Below are experts of layer 2 (counted from 0) of a mixture-of-experts language model. Rows are named router (the router's row for the expert), down (a neuron's output weights, with its number) and show model dimensions 0-255. Each number is 500 + 25 x the weight over its row's rms, rounded and kept within 0 to 999. Numbers have three digits each.
Before each expert's rows: a language model's description of what the expert responds to. This comes from a sample of Wikipedia text that the model never trained on.

# expert 30
What it handles: Short capitalized codes in sports and results tables (ENG, BRA, DF, Votes, Apps, Ret), plus word starts after P, like Pink.
router:519503467522487481507514535487537530493502519528488545471512530482527448480571524507519542524469497470497514475512496461521502493480532508516544527469512499496517460475531527510488522503496450506518535487492490504514521451466549494498505501494476472494478440518456506529445488537501504516473475485474497475451504478460474524477489580498508519469448524513540485516517537451523470519497512509522498521499519488456500532461541524519527517517527502522500524540480478509517512536468545535537529512488528513481508502509488508497518523509474502493518503541517519481531480547485509557495466477483495479513470469512486505517557474484535503474506524502477512484498477516492473475495480501503495487500530505479476478519483502549517511529481518494480485461487505522531490532444496
down0:512516494507530532482498501566456531472481503479506492565476447498492487507534463497530498491500496487480472491473477541488455497532495469515514497499472530469486478491502528512443469501536483498547478488491511497525499471499453471456493488491495503493536506503522526542464502503479473490522525498451444498535504482500499545493471440487483507510482522484564484505513480495510512453511476485448525516461507540502462477485498429530492468535496506440466504523471497488483518535513494493454485506529493525492479473533547541558516539517504474477489498520499512493473515503494544504494532489499516498486500498524509505470457485504493503464501511553502479503532528517537535494500527458513469521471501486537501539495484511497494508487520481526542521504518504462470487510510508
down1:461510471502500492521491499511508543501545513545461473478500509483512516511466527471505532464534559494498504571535518505517513497484486499470539463526487520519543460519485469516515490461513485524450519521507501506503500484519453461502475509475542490499495433502530511491466529505545481522468533463491512527490512510507532474520516465486501567498493522505514534509518502541511465537494515503498518513498481549507493551499498511529525506546478502464479482480458493545492495515536519489515476518505517517422490484461517477476491495540488524489503474484489507439513489428518517530507472503504488490515533489548475507499462470522496458483501489508504466523488492472521469496457493497505546534514499497481485487465488492552518454493504494522487507511484536488483496514519507
down2:540449513520490495537491460497518472485536433516494487509472471505469523482483505511499492480487477474480520502460543517475492496506509476431476550476524523447522466533519466516519507563456479524502499498463500457490500599464502501507480509464542436516499461535521518502545472485521535514515507503505492530489545491482476496469515529503475498477511518497503560467513477498490432490500500508469529477505535527518511513476526484479489506519500515519496500496507532526491512512484509498491530510509529516505486499514534521476494522504497521456543473475516490507479508488502509512564523508479500443494452510487453497496451543518502486479512529506496484511468522526461510504461532521483547524496497517498496525515507484505477473472527528494501503498521494519486499518524499

# expert 24
What it handles: Early pieces of Latinate words and names after a prefix, like con, Pro, Tri, ul: Coulomb, Coulibaly, react, perceived.
router:520531521488522466508470532502497487506491502495529439503473533507486523506514488505483445463527473467529469527502538494563442481518542462474461467505529513455486522465488485510463464536504493488521486479491551506488523509500459437488506491494477528504479509485472551506487510530492491508488491517541507511563532527483522512514503511504509518502514502480497499555492499464535551489490502475504510531497506543478530421507482459534492508494502489445514487509502473502465455473469523494529516502468515517507486523534512499521482527531499509483492501499480495486509511548489548532476507507486500502535508503486504558514506477508462460480462511500502500464532526505490470552491514513512513541516491502520513453533506455507503495486476492473532517481512534440478517513499486
down0:494508513505471462477499490514480470529489486544501549458497493505485508497512553565521507506489472514514461496468500519485510458478526475494461493528464503526520506469497511497483512467479479506468486476463511506476496492487467436501515457500510490532512532482456529478426511437480490487519520498495494509497483533510504538487486501524503443496491541518486497460523484487490512511543467518455505480529507543539483517501552485505513489465487463465511529522521464488526491503497504519472540522508511512453526502474512517507506483524503483486508494504485462526508465503514516543516482516512513467468502512426510520505524535492471524527480503518496488498467508484476496480502489500471520508418517556461514458459475488528511498495486456458546499488554506489493533484509492
down1:525497513541570482467490542536517496467466481485492493482476486515490525478511510502512466536489501509523515477457522444504501474508473508523500478458513492520537544505520433490499442522483531475484500468542532530498461504513498511481487533568485562500484468495529454517504489479515518546489496431457499498506490505495473535479518497482471496485521471540486480460540501527477511503489486504526485504551499478468495528481487518501463554485466485483529489479532497503486481514472485517495504514517561527488494459462502449517533525533510508508499501509536458508491487473522528491508473517512500511481518504484529471477478474508499494492488517509525488449507493519461496480451477485539464522525485500465491505533503513473496524489515522479507506554500524498530493479451489
down2:515521467505468530512458514467511504442512510512460514522543497484551547493464494526503503532477522504479486510493545519506502530482525487478527486485499511498529479482494520468484543489561444500508480480506484509509506536476525511512544531514471471517547481490547483488537514537490500539480488517528502501470460463522532497480486469510508501542485510489469492487491514456520505453460530474500489508521532498515525507535546486497555470516479507538492514488503457523498483514512477469531495516465507465494479524520450514525546504490526454556506475502496515516464482519497505509495533524465470485546525465495556465460508514494513468531491494481423534505471524519485490505525488476508511504472466477481500462465491529542523486518450491511494511518499499506496498507497497

# expert 15
What it handles: Verb endings -ing and -ed and past participles like made, used, called, named, appointed, plus as and such before examples.
router:465484484475531506546519519489490533499494515484486481469503478456507532479501496454504497507492463465493506476439467538550494521472484504497532522468522480528472563527508548470493502481466447511493494497487541524517505520525499516534490537468490480463496484522524464527512504474521516488496478498510458520479452490538511545488493525498461500503492500525542485445520511562516478466535473536483515485509530519496491499510455473506511504461466473504531517486444512539492500480473504503510509472505466496552510509526527493501528520496512510523531482480541528516539513507531537488545510518511490488480475537543495479519483491509501543509467502513478452528504548537491507467490533545536494490490462529502456515516473485503500514483482503522531480503542526505517456500526484
down0:514554511509520515484468491487513544519467485507549470476495492503501441458495480490505482529510466500516507524524500522453462514505524499507480469444541470482499492542480431472535481478491545502508514486496476479472461497481510496510505482523519541500491498471495478531516503499512556477541468502530462493469501490535506500516532554504476486533515458451533465508505484517513555512534504493519476501505512471526455511493472553501496481449510499518478505518465536475490498501459484471486484454498485467518489521519537503499499499480502526461503488515473507509477483510492480508500445499464500508465530434486477493487453497477486496498552500477503502506500537546410502495505507505526526509507491510513475496492491482474509519524518506520523491503524460485441501514505530
down1:455535518550477511480498468497525549527489495501499489529502478498457520526492482500491495494471510495462541477504469492536518521471540529492482517516539519498457537529527501475521493536548504482490453462567483526472526512528492462511514515504544504535492495485483494486483489456480543563544497474476530492497449482488473490511518492499455500472497492543477515520486470506501481527545515524516507500484498460527499500510503511473453508476495493484541545508503514496513541527493497531484560484554503491500529547513501504484488539450499511502506507488543535522540441512510461486487489521500479484455487514542515488501526512502476529493510481520489506529506507513545472449494530505462542495497518465491532513498465499487492497483437516490505501500469536491477495528474504
down2:511462508458483503517474502527478494512492506508520483523513510502493524481535532449410462430456500501503493484512522531511486497529524494501485550498459493527470547517500529498518491506516524486563505507488504529502473450533471492516499490488505494501484529490531500519498555449547510491506456516543483569493502482533465497476477544527489563493522542514518461521469478480485515489482516519439507467533505494483514463503472496559482489515480544463469470499510535518470476518520519502420525495513489511495512490513466467497546468507542493537548518497519512514505482511511524517525515501504565502484482506523493505511482480490485531523501511510525502512508487461544523511510496519503535540495507481502496504495494510503489493510524514482519520515512524492504491480513499

# expert 57
What it handles: Main verbs and auxiliaries like is, was, were, has, had, be right after the subject, plus == section-heading markers.
router:485497506509551515471515525495510516493541511539485479476531490520474482492492486524490480509523476482469504446483490534463544489453480460512487451478543457523524543516472487461534496490553494534513481484493487493490498486524495525473507475556491544560514475531519505476507470517503515508508515516466513468511487491522529555517480501529508523557457533517547453470474497527494499480469503498527484497502469496497481461534466468493486509495517509502470480472511549511508457518473457495470483521523517498486505530512495498459504482497549510496540508504495480486546457514511507494537540519533546479537488488563556489522485487501517519521463493502494541547497498504505525485507493500485500502453499487523490512511528527450501486523532499514531484498520530491526510496463544
down0:489516486506486486502519515530512488457545464488516500466449455495475538484515488448519531460489537480493485501482516511506457516529484501497522481479521531468481462520538487458512486448467503533495479479500466512504519476520491514492482474526524534476490471539544508479481498520505473506473521505510508532516539537512453506475468521481516503521476518498487486486514494471519474525478484512522483467493491475519454509476524499514493491446482507514537503529499521499489401503480519485475499492492492464513521504492505491513494503496486465502465471485541509471501477510510516528558501538523491472537517532522528487516503524476459488498520450553501485494499531513483516516499498492547470465560471509530465520565473520510522468492497539513510527576525469492499512470483487
down1:541483496561525514537499552500561492474480502476547521484527502519476465523513478537485526565527463476512499517478510469456532511451512487565504525482538492512503526520500491473480543520460504522484496502522462504488520528474465509510530502472534488489534524517519538504512469468517500519503515491487471518529516521539489504513501494514487492505533498537513523530492499505527528454488451487512482513486450513516505540486495480475494477493497556476488480485510524474523549514522506488510533487471515453487521518512506494476502533458481447489496509511513527504559503522478494497484520522508533555473478472534503512488473517488483497534490506473483481538471513522501502492509501508475456468533525501485504527503527538563527469477521477525542483519491501508477540493454471
down2:460505504471507438501500531553518503453482553499516461484503509515469473514524526418504494493532484483497561510486512506493503492544480468478524497489470517503488432480470502531492467479465496468505506493511491523503482490552487472499475499512488485507493527498477483483506482484489479528528493521501505531533518487493514496499515518488487519504503488468519486485510487527496498535487499493491492496502549500502506494475551501508514559502477435453469550524508493505501515537521485509463544493527544537467503517510495493513484526465486475496504526481500584518476485484486499517532486518526489509567542504489505520519514519493536469525526484529472500528486505478477470491504503491529472483498516528431523461522539458507509480484500500524492524557524479531550490508522458

# expert 38
What it handles: Opening two-letter capital piece of names and rare words, like Mo, Su, Ra, Ho in Ahoy, Pawn, Triumph, Yushima.
router:482487536457480479541450492552531487482510536534500540535460519518537470482499476497490468512498485487519497547543514459509439492513475534501462480466466562475547453508484516525544468513510517534486471501470542517461526481448547462503500499508532488547514507497450546538471497538537534505464527479504494496512483480477512495494506497539546496491448489513493534488530538482511514502491506532515490532485539482497534487498506454509516516494490487492506501518539493538490510521538551515493481513485539507506500502504507500515496516489502510536498501473531506546523516487505527489482495511489501479516493491525474514458487482486482497515440488502499510516512509455484500487507471508564510509515512524508489496539509468541489455525483485484524556478508497493487476524523527
down0:509516489478490467491511513514531464508490514529517509461504516535464460471491504508575461513506473522490479529532492472533522511471506568485498495485494531512507502517447494500447549534516503517520530513482484521520515487484493545520516480512546528527505510493469494493497479507514475511488484529475492496465512510478502511544519490504498483528508515497498497519452450455485466495567518516514506475486486505467476533538481479555481500487499481473491504519496478487535480458523517495528514504497494481525553508520523546513538471462469523522499504448525530474513468492492500471528484538469499488470493531494457498471499486518513474485502520501491486447474477484538482473504517536474514504475531505471485484508437513446506518483471573482506479475482552488527495459482495
down1:540482526516478507506539543476499538541473527485520464519553503514458480485474543483474508515515494456494515489414511515500441489486473455470511533461502477495538447486516472485493528486506505498490444545521467505559449517492505556541551504515470503522470505497519530496529472473499484513520501510476507452521528491490497504466487529489488485488497475489493499522491496482503474509543475510528468488504548499476452476531503505508472519478536511546483511493451518467537519512492494481512502478459465463487484512492528508521516489484479469484498496475512463507497520472480489523532486539476512512455478482482499495485538533519542498502499504510515517466491508499515467463494487496538477505524508525465496514483512539488491488524486480488525530512495468508568534502469492
down2:484494474507489473521531500507511504485538500476558441519503537532515504528483502522496528497502480474486512507480499480534505471506465529514486456515530515493504500505422488495435475491515503473482543490499514497543516496513471543511495479575551481516506484513536535484537514537501478506486460525460525516539479526470498510510478453537519490536506506536507466533525488503516523497494497488489499512500480505444481513514493463513454497491496513494485506520477494477505527447490507541509489519505470494463508486594487502538513485501492484515466535509501489490529522506504476491496486467487488480511537515513519491531555510516526509488462491493504478480507476491522485486500463500487475505480502506480514574525472513508487466546513487534530500499476505504453500505496592

# expert 48
What it handles: Single-consonant word pieces inside names and rare words, mostly t, n, k, ch, p: Pertev, amortization, Bartłomiej, Gnomes.
router:538491496485495494518537526535486513482522502497493492518492501533491489480517511544478503492479519517515498486519505514523491516509566458522483544491500466473487539487495541523494538464519521526521508514496493477518493496546498560486525553509452484520460523459482455499501494484492506554473481470500539482534527546489526491523478504495464505458456450468493542516496484445477506503491473485476559471529495524501504481481535548485480527511527502505471488468511523503472502459516500519481512484498488477525510536528460470518486504507497496515508527449546518501460542515480486497519501482467441523497439521491520526440546506473502482523514513521502490498526471474512481466490471487490482500531512522518508472476536515468481538510498520502482469505492512494466501440546502
down0:500497501484525508496442492516487522511498495490532568483496487455508511501503465495487527490513511525525475481540579513543526489494498455506516454517511439491514487528559531508551475485487501517507475460528527485548515471510482496456475545495440489476508525475508470472483524502492518488539518505480491512478490515488494506502525498503498525500541473515488487509512483549491476487538499493464512457462451517522514490554500483503558494512455493491513478508529502517467484521520506486487484519497443492456483528501464498488491486488549514573541463488506478489485513500510479502499515499509489478525515494522531538517510505519537468540510456467472470513457499535503483537539458514490512516515510546493491525498528496527469500475487525516479469497487529497519528501536499
down1:484502494445455499546524490470487485483498485543506516512470479476490518512488478497502501514508478484491500476501495499489508463503498493506490544505448504476497492490482458470528452529510546513501478510513543510490500527540502536535499495511498520466525497474476532500496529483528515448503489510531505462477506467495510485478499495481459518500502534560503445507515494483526489486517529502492522496506497488534509446514485480539455511472488487426526543486505469471454534519467489536483501481494542455527496538488475455505490499502535520502498493518482515487524480471538525496478500480524546488538463505497510546509459513486475520487498495464487476477465539574478528508501470530462538496501539469502517463513498507494470515523511553454508496515499503503468533513462564
down2:486499519494480494505510495473487487537533485500481506509508521474506481461512510455521543485488490480479491483502462523519490510506485512535512521460487518487524463482527492504518507516518534538484444523532454524542518500465487518556528453473513486455520549501492501496502495499502532475439478476510504545461513475519529509459511533502491474479480509488531525536522487527529467525502497525496470521523522485499486487487511541482602523524487508498519518479475461478477482517519526450510497485535511485538477469500521507500533557504464528483551501513501470493524506514526517496520457504467486512480491462445501507534480495472540469524477459535556520491502494491516512474484507481499505502475511536508481509455504511496496498483536498481505507456459543516512527437507506